Below are experts of layer 6 (counted from 0) of a mixture-of-experts language model. Rows are named router (the router's row for the expert), gate (a neuron's input weights, with its number), up (a neuron's input weights, with its number), down (a neuron's output weights, with its number) and show model dimensions 0-63. Each number is 50 + 10 x the weight over its row's rms, rounded and kept within 0 to 99.
After each expert's rows: a language model's description of what the expert responds to. This comes from a sample of Wikipedia text that the model never trained on.

# expert 37
router:53 33 55 45 44 36 33 50 56 46 52 33 58 50 59 46 37 45 45 51 56 44 47 51 38 43 79 63 61 43 61 55 71 56 43 50 61 70 53 42 43 51 49 44 38 49 44 64 47 58 43 51 67 52 58 57 46 62 62 40 46 34 69 58
gate0:17 45 50 65 40 53 48 66 50 49 50 56 48 48 51 70 51 58 48 52 50 56 43 43 36 31 50 71 46 51 64 54 50 56 52 64 55 40 56 64 47 44 49 45 31 50 21 45 51 50 52 51 48 44 55 51 49 39 55 73 56 50 50 50
up0:54 34 51 41 35 42 69 48 49 46 70 54 32 68 24 39 75 58 57 48 51 59 48 50 86 54 52 53 51 50 69 52 58 51 51 41 56 51 42 47 50 52 84 54 57 49 51 41 49 50 50 51 39 49 29 50 45 51 53 64 35 40 47 61
down0:48 49 63 61 44 39 39 50 51 73 60 42 51 47 55 46 59 38 52 49 66 35 48 65 40 44 51 39 58 43 60 46 50 46 36 32 52 48 50 62 67 52 51 28 38 76 48 51 41 46 48 54 51 51 63 50 65 49 54 52 37 60 44 64
What it handles: Adjective and noun suffixes

# expert 30
router:54 37 66 62 43 43 59 63 47 46 47 41 61 54 41 31 42 35 56 28 50 44 33 45 48 46 60 75 57 56 65 58 47 51 42 49 68 47 50 58 36 56 49 46 42 50 61 47 58 53 43 62 58 44 54 69 55 49 49 54 35 49 67 46
gate0:50 53 35 59 45 52 51 48 50 57 47 49 50 52 51 49 50 39 49 60 76 37 48 48 37 48 50 56 34 51 49 53 46 48 37 44 41 40 45 55 60 55 50 65 42 81 57 50 56 43 48 64 63 30 49 50 29 49 44 55 50 59 57 48
up0:49 42 69 58 49 52 42 70 51 59 55 33 50 33 47 49 49 50 50 29 55 53 50 49 43 41 49 47 45 47 61 36 31 56 50 48 60 42 52 50 48 48 55 50 53 54 76 65 30 50 55 44 49 54 50 53 34 35 52 48 55 38 50 47
down0:34 30 50 58 58 52 50 49 65 51 50 45 46 50 39 65 54 54 46 45 52 64 48 58 49 55 50 28 59 45 54 50 71 49 47 54 61 46 54 52 45 27 51 54 44 52 50 54 50 54 43 49 68 53 59 48 63 57 50 36 58 67 61 62
What it handles: Mid-word fragments

# expert 3
router:46 35 41 61 54 44 46 57 45 41 39 31 58 50 51 32 47 32 67 45 42 47 54 64 64 60 54 55 59 55 62 55 42 40 56 61 55 44 38 41 27 41 44 38 37 58 62 44 82 56 51 46 49 54 55 48 33 64 60 48 59 25 57 37
gate1:53 50 54 47 61 49 50 46 55 45 53 49 46 55 47 51 62 48 50 38 49 65 56 46 50 63 73 51 50 47 51 52 54 33 46 44 63 59 56 42 40 52 68 36 82 52 62 50 43 50 47 55 39 49 55 49 49 60 50 63 67 51 56 42
up1:56 53 47 40 52 64 48 51 50 49 39 52 38 51 48 50 48 42 55 48 50 50 58 62 54 59 50 57 51 52 44 58 47 53 53 42 55 48 52 36 47 50 46 47 57 61 48 68 49 37 68 59 50 47 58 62 53 46 50 80 70 47 57 50
down1:46 43 55 49 50 47 45 56 62 50 51 43 52 39 50 32 65 42 42 55 58 57 50 47 51 51 52 62 49 37 48 53 48 52 38 67 54 50 34 62 48 47 58 54 41 42 50 48 64 75 50 58 23 52 37 49 48 74 74 58 51 37 52 48
What it handles: Role and naming words

# expert 53
router:39 40 75 48 45 46 31 44 49 48 49 38 51 45 67 25 40 39 63 43 59 52 31 58 42 47 75 53 50 47 67 55 42 47 45 65 80 56 55 43 47 54 50 52 57 55 52 55 53 57 35 52 55 47 61 60 57 46 53 57 55 35 55 48
gate7:57 54 45 50 48 68 40 48 75 39 50 62 39 43 53 61 44 44 51 49 51 49 61 49 56 47 52 61 55 62 50 48 52 26 67 54 78 47 32 38 52 54 40 50 41 50 55 52 66 55 50 51 47 44 46 49 57 61 80 62 49 73 57 54
up7:50 48 41 36 37 56 50 54 38 51 33 49 66 49 50 50 50 50 48 73 50 52 45 66 49 44 47 45 40 47 57 53 71 46 72 34 49 61 49 50 49 35 46 53 51 50 43 57 47 14 54 47 50 46 51 59 48 41 50 52 62 33 50 51
down7:52 61 30 38 57 49 55 49 51 46 35 51 50 48 53 49 34 50 62 63 52 44 75 53 47 61 49 59 50 29 49 35 39 52 45 55 78 44 26 36 54 28 40 30 56 27 53 50 55 52 51 40 47 50 49 50 50 50 46 44 73 32 48 46
What it handles: Commas and list connectors

# expert 2
router:38 52 59 42 55 35 32 57 47 50 49 49 60 45 52 50 33 49 60 48 55 42 39 54 46 35 51 54 65 51 59 61 52 43 63 47 57 37 44 38 49 55 46 35 42 49 51 48 65 66 35 60 57 59 47 72 42 48 54 58 46 34 65 47
gate7:53 44 36 65 40 44 67 59 55 34 50 46 53 47 65 50 68 40 55 50 53 64 57 58 52 47 39 62 58 42 79 49 42 41 48 50 56 55 48 45 59 48 56 47 54 55 50 55 55 61 46 64 61 55 45 58 50 49 54 52 40 62 59 18
up7:49 53 46 48 55 88 40 38 53 50 54 48 24 47 49 36 59 38 21 49 50 75 46 47 68 55 52 65 48 49 49 65 29 50 62 48 49 46 45 57 27 23 53 47 19 64 44 51 52 50 39 67 43 51 36 61 47 36 42 59 58 71 49 46
down7:47 50 51 55 46 49 62 59 52 61 61 47 52 54 81 47 35 60 40 50 67 51 50 39 72 43 17 45 34 48 58 49 40 54 48 51 53 62 50 49 50 47 35 81 37 61 50 64 50 68 45 61 60 59 33 47 50 44 34 49 50 55 53 47
What it handles: Punctuation in list entries

# expert 17
router:59 50 63 43 53 27 44 40 58 48 51 50 62 50 68 44 29 59 69 46 43 43 45 53 58 43 74 60 50 61 54 65 57 42 53 60 51 61 55 51 59 58 55 50 30 57 58 45 61 48 49 43 51 63 56 48 46 66 53 41 45 43 72 60
gate7:53 50 44 54 46 50 50 48 39 50 50 42 42 90 44 49 32 42 50 51 41 55 40 50 68 48 49 53 51 64 43 47 61 35 48 50 49 52 57 84 44 46 53 69 51 50 45 43 51 55 50 52 48 49 51 52 51 56 54 22 60 50 50 51
up7:75 49 49 50 38 57 52 46 51 49 47 50 38 51 48 48 24 33 54 51 48 58 19 50 64 47 54 51 46 52 45 53 52 33 48 28 55 48 51 38 50 53 54 35 48 48 61 44 54 50 46 78 50 58 60 27 50 44 46 37 67 50 50 56
down7:56 49 49 53 56 49 52 45 48 41 43 51 54 52 38 50 48 59 49 45 51 52 51 52 46 51 45 50 46 47 48 04 57 48 44 55 37 44 51 52 45 39 39 61 52 39 55 52 55 41 48 61 49 45 59 50 45 66 42 44 57 65 51 55
What it handles: Transliterated name fragments

# expert 5
router:60 64 62 49 59 52 42 45 62 60 50 41 50 27 56 52 35 41 73 51 53 36 39 48 45 31 72 54 62 60 58 64 48 35 38 50 47 59 58 39 46 49 30 49 43 59 65 65 49 61 39 60 62 56 52 51 50 51 58 54 41 48 52 57
gate0:42 39 45 41 57 48 51 50 51 52 45 48 70 50 31 54 41 47 42 45 63 52 44 52 52 41 56 43 59 63 48 69 52 54 60 57 50 45 54 28 47 48 43 50 49 55 51 37 42 50 73 52 69 57 45 47 47 48 51 50 50 65 47 54
up0:50 51 50 43 45 51 60 41 49 44 57 36 62 25 51 46 48 51 60 49 53 59 48 52 51 47 68 48 55 50 58 51 51 32 49 45 59 54 57 47 48 47 38 25 57 66 51 40 29 52 50 47 32 48 43 49 42 50 44 46 50 49 43 46
down0:54 59 62 54 53 51 68 45 46 61 42 43 44 46 50 60 51 49 52 34 45 53 43 49 60 33 45 58 71 41 82 51 34 45 47 45 44 37 53 33 42 51 35 52 51 53 51 70 43 38 53 50 36 46 47 60 54 33 53 51 44 58 35 47
What it handles: Indefinite articles and determiners

# expert 31
router:41 44 53 62 50 57 42 53 64 54 45 39 53 50 54 47 39 46 53 40 63 46 38 54 51 55 54 68 62 40 46 48 50 50 59 55 57 66 54 43 35 37 31 49 39 54 46 54 70 52 40 56 57 54 62 58 38 47 46 57 50 42 72 40
gate0:52 56 50 55 53 43 50 28 37 56 52 48 38 57 49 61 54 59 56 50 49 70 46 46 50 51 50 46 53 57 49 49 63 49 74 46 72 50 44 50 52 51 43 39 31 52 48 49 48 51 50 44 59 29 50 39 49 49 39 46 74 56 63 27
up0:48 46 56 50 12 42 49 47 62 49 50 68 64 55 32 32 49 30 49 42 55 44 27 72 47 72 57 50 42 40 44 45 49 50 50 53 61 49 62 39 51 51 47 77 56 56 52 77 47 50 46 36 41 46 44 47 66 42 48 53 70 48 51 51
down0:69 63 58 55 56 65 47 47 54 62 45 56 66 49 38 50 50 48 58 50 61 50 42 23 33 47 53 52 34 49 41 48 31 51 49 33 48 51 61 53 35 54 56 49 47 74 44 62 62 47 51 48 66 55 90 53 49 18 56 51 50 57 46 44
What it handles: Sports and event terms

# expert 27
router:47 43 58 42 57 42 41 56 61 61 56 39 64 58 66 47 45 46 78 43 51 46 44 75 45 50 65 72 65 53 72 47 53 45 45 44 72 44 58 56 30 54 50 41 47 46 57 59 61 53 47 77 62 45 53 71 47 53 43 42 33 16 73 52
gate0:59 35 65 48 60 39 56 59 50 50 50 51 52 54 50 66 51 55 45 45 53 49 33 73 48 64 72 59 69 58 63 36 49 49 55 54 50 50 51 50 49 48 48 50 57 50 50 70 49 34 51 48 50 66 39 64 49 43 38 62 54 45 69 14
up0:61 47 48 68 52 51 28 50 54 56 49 50 45 47 45 23 42 48 50 35 41 52 63 38 45 29 50 45 35 48 52 49 50 52 51 44 37 50 43 41 42 54 46 50 41 69 51 51 48 68 35 52 43 38 51 42 33 50 59 40 31 47 37 52
down0:46 62 30 55 63 40 47 52 39 51 57 60 33 64 50 56 48 54 53 34 78 47 50 54 48 51 48 50 52 48 42 59 50 59 49 53 10 50 48 53 50 52 48 41 49 60 46 56 51 56 52 39 68 45 67 37 76 53 61 42 49 53 40 25
What it handles: Opening parentheses

# expert 24
router:48 32 56 62 49 53 31 52 45 52 69 46 64 59 51 45 31 44 63 37 55 36 38 71 45 47 70 52 56 57 55 41 46 50 39 59 52 54 46 53 34 53 48 60 45 60 55 64 72 51 46 51 48 60 64 66 41 46 55 48 36 46 58 48
gate7:46 44 68 57 51 48 44 50 42 61 38 46 50 28 59 58 49 51 53 47 50 49 51 53 32 73 60 20 45 47 50 33 46 58 62 49 50 48 49 48 50 47 63 39 51 50 51 62 56 43 52 54 43 42 54 40 51 59 18 50 64 55 49 31
up7:34 40 70 67 50 46 30 43 60 51 48 45 42 50 54 51 51 50 50 68 58 73 50 42 48 52 41 44 52 54 66 54 50 38 57 47 42 45 50 40 50 67 52 57 25 53 37 52 57 58 51 50 46 49 59 38 46 46 29 54 53 40 50 50
down7:50 49 48 55 40 57 70 51 63 50 49 51 52 50 64 63 74 67 59 58 40 41 45 41 39 49 51 39 48 52 45 73 50 56 50 52 64 47 51 59 53 48 62 51 55 42 37 51 57 51 57 30 52 49 38 40 56 63 50 50 50 38 50 53
What it handles: Comma after place names

# expert 50
router:53 38 55 41 54 50 40 54 55 57 56 42 57 36 66 54 15 49 70 49 44 38 54 61 56 48 40 58 61 47 56 47 72 45 41 67 63 60 62 42 49 48 43 41 42 61 70 53 54 62 51 52 58 41 61 55 40 56 62 48 41 47 70 35
gate0:37 34 29 55 76 36 48 51 55 55 50 56 51 24 44 49 57 50 47 61 47 67 22 50 66 73 50 45 57 51 61 37 52 62 58 52 49 55 57 63 48 40 40 51 42 41 49 51 34 41 79 49 72 42 52 52 68 47 52 41 52 50 55 57
up0:52 61 50 58 40 44 59 53 48 40 48 51 47 54 50 49 49 48 38 28 49 45 47 53 35 43 57 49 53 50 40 39 56 50 48 36 69 62 39 50 53 49 53 36 75 52 59 52 50 64 79 41 55 48 48 37 52 46 57 51 50 54 50 29
down0:50 55 52 38 50 47 56 50 45 48 45 48 50 50 49 49 47 32 46 44 42 48 30 46 41 51 52 46 53 52 46 60 44 51 58 55 56 50 28 49 50 44 53 52 67 52 47 57 42 50 77 72 49 49 25 65 51 47 51 75 45 54 50 47
What it handles: Table cell pipes

# expert 23
router:69 31 60 45 43 45 50 55 51 55 40 52 78 49 47 35 42 48 56 50 48 48 40 57 50 25 69 58 48 47 60 48 62 47 37 49 65 63 49 55 43 46 47 59 40 57 55 66 61 57 56 64 47 56 37 55 44 50 58 42 47 62 71 35
gate0:50 43 58 54 48 52 57 61 50 42 51 36 56 51 42 63 50 57 45 58 81 50 73 55 32 38 58 49 51 41 53 34 50 48 51 61 31 51 35 40 43 38 47 49 49 50 37 51 35 67 48 49 50 23 48 58 45 48 41 48 57 40 48 52
up0:42 53 27 32 51 41 33 67 50 68 49 52 44 39 49 66 63 49 55 75 46 63 31 50 51 82 48 29 50 66 48 54 51 59 74 50 54 52 48 50 48 50 70 25 52 50 81 61 50 43 56 76 67 54 58 48 67 50 66 53 38 52 53 51
down0:40 47 50 28 57 47 33 50 49 49 45 50 42 45 42 51 50 50 73 50 36 51 52 64 58 52 72 53 35 47 66 36 45 54 53 45 40 58 30 46 51 51 60 39 63 46 47 64 49 15 47 69 48 52 45 50 48 62 53 45 44 73 56 32
What it handles: Titles and kinship nouns